Below are experts of layer 5 (counted from 0) of a mixture-of-experts language model. Rows are named router (the router's row for the expert) and show model dimensions 0-223. Each number is 128 + 32 x the weight over its row's rms, rounded and kept within 0 to 255. Numbers have three digits each.
After each expert's rows: "gets" lists some tokens that make up at least twice as much of what it gets as of all text. This comes from a sample of Wikipedia text that the model never trained on. Tokens count by the router's weight.

# expert 1
router:149174099115120126153148168112194125163079113147084108105107170169119105128085169125111117169123138119098096126128134136117103040093088119117044101150183143059129128078131144140140103143124129180117110137066133109135149109097114125130119135100120139143101095156055054136182111117105126161140137131089190173165177101094136153072121120189089085149118123136106062163189128097084154120170115203127040098122130160140112100118153122116103057116150129159135094148108150088102148180192126134097102105145164141143118137103106138140123157121092177089053114115098149102155013134115146144126094102108132149090180099133146188130115065103110113161086127103143096124097131123180158126139
gets: " 2", " 3", " 4", " 1", " 5", " 6"

# expert 47
router:139115114164179130153083084172107194104109128158066177133083148125146061128139118083065150104110185115086137126133124198166127057093078104149127103144150161056128120105158125126120107125143151153108137167206163080112113062129184166124093133129121133140155116107094097089194181147105102139108085115150110160134205135127149182147129109129135154084146129115087124176181175129064116138143113171180107158095136144130123094155159118112125064068122134135134074157141116142153156159144148119063119124151091144115104130152098146134064189114102178165126171116110185119107115161108163173161170112112160190184167115128160083115175132120109127103126132121124091127139198137161141093182
gets: ")", "\"", "),", "\",", " life", " born"

# expert 29
router:111151096152112159091130155161165089069142150158089068129144130147181092128124126075079114178109135143087073103145166132178163148145101135205079099183151127080127164118167148121099100151154149094160104119096178155125117162200188130128109153141072128149111134210160134149213081169116148105145124177177126163105138130129104083112116068153126168104145082113120125088133165077098138096140167079134193081073153110112151078157147112111044113119109126122143126128135127123158181136175089148074147142124118203118166160153123140150138183093092135137084115099124151091121074122147148118154157121111205135164100112131148161079115089176116167117169146145128070099104135163148139096123
gets: " in", " of", " to", " from", ":", "in"

# expert 41
router:116135114084128120165151067170149091121128169116107130096080075142157090128086196122133181104105148134078142098102125120152099126116146134161084110143113125086128153133179033141130132137144107138145085156180121159122182114105093087126108111160089099197103126175113076093111183163159100173135145156119133141133156094134109138033149121099077196138110139135082118161121188051075142133186110088141101084117128101107144093110136066067033098097135147077088114136172132132149076133173112078070162148110080103136097126140103138143149130112097163133076066148131159090140112165074117113183111175129144174111097099124120158129111099165137124101090121125125126106190155168111128108136
gets: "s", " has", " had", " are", " have", " would"

# expert 10
router:120153114100102156132102090157143145132176196116100132126027111090147104131170163141085098168093096140098057085133109095117076084093126116043102152176100148073127186107187167078136126172167128105147095151150085188122173105136125176128121116098141142171192132125129125136169128148134122116138090154152159151180145155128103134093111112117138083063116127071097136177150165059087076115146101145137105099132103141165071097158099163115114097121140093199152084128135119103106103069156132132095197138133156131114187100106088150152092113120096108124054094141115184143139102160103183107086157120101172141094114115153078121116115112116084097112092148089111122116094149170121105081179
gets: "ing", " |", "ed", " American", "ic", "y"

# expert 16
router:060091142139138109165137114186198169142120116146080101134124163145118105129086152122053122116146162183107104108152138116078124070076094123136131117146154106079127099065103119072144100108056143119110166124111109132127117192124130144129130201099081185126086148157131156097158119180150116153109155207124132165128187150128144120069097153110111104146136144140091092082174218109142151125116124208137163096132093071106074085136216146131139163113131129106148112155102129104133108144177110086174121093113095118124128146091106221102158144071120149146152120138105180172096124183117142130129154165115193133157166087086131114101106065150116155125104125151102103097089085152124134139162
gets: "s", "d", " on", "t", " its", "c"

# expert 13
router:115110109160083135200175106158193161136133174125094127143093116140118077130152179091089150139140132112123074125123110107195142147128086118133147126139126157096128066079158100138099079120091164154084186152124093161125126124113163113129100108104102173143044111150148094040181118143107143130092086165126141151088172113129098140081142173164111140119192113113098097169151178133117105112168163177136115117081113173137177094142101165096095137078146141132134087136125158145164080118189104106023132037122096097090157073173118147112026137153070103138117089111106117094159110135160151096109090082147135163123135151107142135117131127126097143129116174157090119111147118125175111066145
gets: "e", "-", " at", " won", " South", " up"

# expert 14
router:106065102131103121167138117136176120146147132157077114089069129131119056129121136086114142113150173110085087114166122171120163080136098130129075126176125154071120110161157122138132074143076174153081108164125097141120141137095135093112138117122114080118105154121191085158139142127115148148192138070126097145136151134174104115063124144164117170089133084195081177186165192102104100138098175197132162105070057163087073117082080088112094138126175144091101103123168109128195125189167093112132174058200145141102128131166140128167102184092128124167073092111102143123144091122167141080092200148100149135126154139178133157122113114126122094126119095114126109124099171146134101112138
gets: " as", " =", " 1", " -", " for", " a"

# expert 43
router:074111139137187138146174089214165068126163180124083158145129143110146134105111151112114132124159101117101105145123128162136126088162144140143070091197153068094183130121151167106148116144109178109122128124121049208119148106129063146080134137156139112137051113132116140151146165197119115111163100074108078106165149108067161156113201137166112110104149124108091090095112139119093133099149115171128120077137174161154090104084110089110120156141154148115142161161138080169183116154178140103116200072152079123072139104131149226140042141092143156143117106130137123150132103173147142138109141166106169156119165107138138133139094045134110093124106102090142098136140125104148167083126
gets: ".", "|", ").", ".\"", "\".", " September"

# expert 9
router:115140143121092150140113074192189150133108190156089144138153151133121130099117105159072165115133121112127106132142107176183103113132073149162133134206144125088082132117166075144115152124105135183130147159241101141070158166162132169092141191152110137110085131155205127153138173139134094150138124151125191113162156143211105106095118159117133139104103104109117118146141205077138101105137194114135075093149153177152157108165194162093080130175151091107141137144146138133133179114137062111141160114114152121150127109118073129151072138130116157167099098117146140109120139192153156059107138127136147144064109097090175174154156068129080126144131079139142081104111128143103113082186
gets: " |", " the", "---|---|---|---|", " The", "The", " can"

# expert 44
router:083110141115156133224072124113112152149073174134109137114112133173162095128090091185088155105130083165050139144151100148090095101134092121132158120194140159112127097183130171090095086150136163107060191126153091212123157079173175159127124130131122109126117105217111121116196152134152150170142100068064131114104172091137096121072104097152113128106147094100052187127193121085099105096116083137096128077128120154159077092137173161161097093116211141130117114128166110112120118110141126158105109135138127172134148099123122146136090131075120111116169114134163132136099075140131173077093140118146130137145125095154140143141133115104128101140068140117094133112068127145158191188139
gets: " by", ",", ".", " that", " but", " after"

# expert 27
router:091100131122138137170131109230129168145116173134108160158137168143168043098127140098103103099127131130105106077108151106112116107139031177119114125154188174084144142084137105117143159147170111137106127177231124102149145152149143095082120212150116129155087140196164125074143127188142139142163128127133094159186143131202110154137136149091104159083131113145112169118129112111098147109157161114117109114124067114135185105135126181097116089136174185102122117147141158093119150105117089078142161098157147162095186141112137113127097156112114134081098061156149164116173065120104194085157104123160149148132133154147160176105123097115103106134204078117095124132129192134136131070109
gets: " |", ":", " to", " the", " into", "):"

# expert 6
router:114093143145118093169147126194189154112061183130089121121075111139194121129182196120065116089148095103123075078132094162128115130093110099100051126160105132076128148143126122087115083124096167180146177178151130134127168187160128160127107185133127140175137144156191102112155140186120149152142113106160101098150208135131124166133102121114142138169167123092137132124171152087098169099146132164114108091083074174160093095154137067091113148106118165104124142139169072116113136115166112121150150107165161116123127159143147135093108153126102174162131095141091150155112045168130151071104107143142173153150099123092205183114173053160162105134115151105129079123104145199133123090116
gets: " and", " of", " or", " John", " &", " St"

# expert 45
router:089153107072084071154105138212075147158103249173096080061108156107126131078107171149105125158156154094101119118149104158150102126120075101150089139181142135107186085165141145136084114145102147108146101138139103139093134107070134117177149123126100140167099127146138131137175145142143113154134135126148154144176162161035155152095076146158105141095111159117108149156151123081081173142124144100136080079114083122135086082109131128107060089089163138107155169112139087078126110193160111115084119107120106123107134161129094152078130100117116164097076110138127179116126084153134150130122127105112168131119151080192134153141113113141090122123134105096149091135112209169104150042207
gets: " a", " his", " |", " her", " their", " its"

# expert 35
router:106114107107169192171067124103153141119082156151099103094101128182141086072062184026104096164106153156095089160123086193092085147127092141088041138152098138135128135157143135097125124149107124185107109198131110134144170119083189140079121167109165118159082122177137103117125183182137153122106121167141119178100136130132107122073152135156132130096124126152061131156114106118119136100191113141149113075115096162119062107107117098127080114159158167152100108141118092116190104158146110109163119124141120116119124109182176204123085144104086173110108096112130164169141118148081167110108120154098113123135149095126158129114160128115089063188131115097144095075089138154141105036119
gets: "-", ":", " on", " -", "|", "="

# expert 28
router:072121133121150124141132076139096174153102164105068161127091147140172053128070146139050163134156152136083093147134104117102105150121092074118146112193132124074127106125132133122159148191150164218079137138169130092127152182121153162128107144114113134138060146208139033113189172166145161098113102129142126127158141073135144164082122138166140102155162140140139157097125122127072089107157120170167081133158106167147136092101100107114086104088161114104082110179183125111126121134133128075080177078096090182135164107131174150123106143141081163088116122168089146110127114119159152134107112090142129166117093078134130156140117075149055119121097159154143129079155166209136095102159
gets: "s", "us", "ers", "es", " University", " Park"

# expert 37
router:110136145133182132181162119217122088121129197146036090096062140136170091107135156150085091133179126086117083090126134146115147150098078103139129121195070130085171147154141063118092082137117138149138141205210102094094128148074174135082143134152099148156026126157129134096143136167134097123130158112191107151134144153102049099067116171098080155123146147136105152087190111124061120107105106104130155134076098145164145090155091123098089123090148082130107113130131145092128096126141146114054132124163142127133124108148106147125108168138124112146134142098091128102161117115106148119185138157117165155142101120108189113139172072149099106090135100082120111125106199125117141153169
gets: " with", " |", " had", " has", " have", "n"

# expert 22
router:085148113126044137136122115133209174080060128123131161159121121105183076060120160136073091131163100105107046151130125182133120110122077124162100117160088096113058141146095107098112103161124166163175126145169114096087173113134122163081120137101172127159087141116166115082194138157177094191108103118127160145141149130176145097115094149137110121135168092111095129177148155114048143129130110192146141115081130165157143076185105108105087161144105205116120101111169124153135118144150104103085137141127143107093079162096139092076106124132103154154100113140121155102143051170147140090095168159109161138168113139109176168136156106144139095100105104141170115150093086173121155062183
gets: " and", ";", " or", " &", " been", " than"

# expert 12
router:049124127152102169117130128178124145070092180051103119140174171119156098128107087085046142108182194139121126206168099163084118121118099096117104095197100146070127132143126125120105133157143155127126125182152134152127157107116155125126112116104067118123088141160140093156147140169110162083114176131050128155205157138130127175111132134228147126156147093137108126101184080088066128134115122174091089050134152140122096131115102136114069090101140147101097101189151180134159152169094122129098148089151133117156168151117139090127146176125080175132095097096142137123136134140171107071085121130143197131097135093146126132136110072129145103175105101118101085078170114113125107115175
gets: "a", "i", "o", "e", "in", "an"

# expert 40
router:122153121142083128209074124157144163085136099133076140065140132115146112178112166069091089119151195135104151081152148141156121096121081086123122100199066150060154144138137118133100126125059148147080147104182150144101137118147177133033100152139090102133124122126096122094159166160167117135099107084182098158149156160248122103099135161145148123087134097077091123139139129077057117086097089173187100118100125133175102095148149109118111113107191128121135093153145126087160149166148147095103181089054119173106124136118098108106110157117138134142124138122093132126097088180145108110128153108104166143184156119121129101088140040118108082144140103101144096162142160154120141096152
gets: ")", "\"", "==", " |", " the", "==="

# expert 23
router:103192098170085126168112103182166122080128160143107152114108116171144097128129144135073091119159134149061019144100131168105121145075093140163137167157128183075128152117153085086150118134111153138130138104107192169125135130112122141128130141111061160172127096164115139141169136167083107079163121157158197140159168113123141102079113205203057157097109119168066105153128152132078126113131121136112117105124103105112084099130141135134073098107157145129135166119146112119221071120103131122087176082189156081129169157108086138140112147161147169148071105095105168080158108100134158076120107111119162089158086081071167125086139144169130135120134078102146108098121113179159136120144
gets: " in", " at", " In", " on", "In", " U"

# expert 26
router:065126126132185171176100133121202181093089209140106117080111152101184105152097135175104111175151157101094110152138098168138127114119089135113093100200149131082125160112140151088132126161121152148099155185164137122142097148147115125099136152175104092102087180118142119103162170161142110110136097131171144155127178110098132110098142151100127131096151167150139142117132198121111137099118141201150151107106108135083048126134132075100141089106179147106085146152136089074143103143166108067068105074149157157116160150124112130161092140108153130078079152104124202082117094157114196083112101105109184065120126150103077172170095101151108085099112117075160082124107146198110124086171
gets: "'", "’", " due", " Republican", "(", " $"

# expert 20
router:103109184137109020173148150151185129122078190109065123118093185122167052098140171142102135100135172093064092099151091111090112127109092099166110072135165145124111113147177175094097122130128129132118134159166146128102147178128127132137104137124063128174150206143149126087160166150138171147159139154130118075140202136153108126077063133155069138128094057137116126104181156134079091107121112117082094090068105190155105123171135141094080058159144079127124076165140148117103147114131105107090156092162136118100127172113077083124153150097121146122153098120149136145163153189168151110097085120106196123099150130098148157122145125154141122091120144150112141156130054164148132110130
gets: "\n", "th", " but", " \"", " co", " one"

# expert 46
router:065150125140105188168192145131213162139091151139130149073097158115118111116109163156081107115163145147110082096133162159154110082128099107096106141166114123078135140109130091117089177155134123173164137145132156148086122172134112121164131171125167136131082098169110075150134176117150181100144136146140153149059198099069120144067097110194128133110167111102076111087108156112081115127163152132139178102148124086175106081105119101143092059142115101133165056167124116123174137105120124107086163094165169116133210148135106176155114113140068176194097131122154141069086123110125133134181109156143183134145139127108127123122147093160064117114094087081125109049133129189166154100154
gets: "\n", " small", " On", " attempt", " 6–3", " injury"

# expert 38
router:068122129117142123199152103251147193140112190164097120128128128118121170128126161087097119099158144148086139189157134190151111136068082108115105144183181158102127167158119094148099098133152106102114128147142083112131111195129171136130120101147136147133119107145104126126205150176141152111135076169129088205203132100141158174090133159152108119129125106182078128158195158131081099071127101136100140102083137126111139082137139155164096125103168129137114082135136146138161114148149107133058190125162146117127108164106119147169101137120148140129132085145085180138104071152167155117118106119118186097106154070138125226135100128136137156091122116138097106100125123202166141084184
gets: " the", "-", " The", "The", "=", " each"

# expert 36
router:131160134137119126161179098187190154096131160057079126114071158129168049130103161121116198057140116135087166144149176151124106084119069126129083078151129142096128140091107139141121123122111118152131144111179075126127125110149155160128112156104056145162055127176137097138158131128137129078137120175152139136104189159132131127072082205122098125155100127166139079151133171085108172135123079139109124116139120168127083101071133103072111091085210168126148085163132093147171078147151157166116105089145123160085120159136124148174121177150113180107113149119118141107191061207129120106161143091159153158195152092107133191122129132110141150161131101104139058114135142159134122121149
gets: " he", " He", " it", " 0", " which", " who"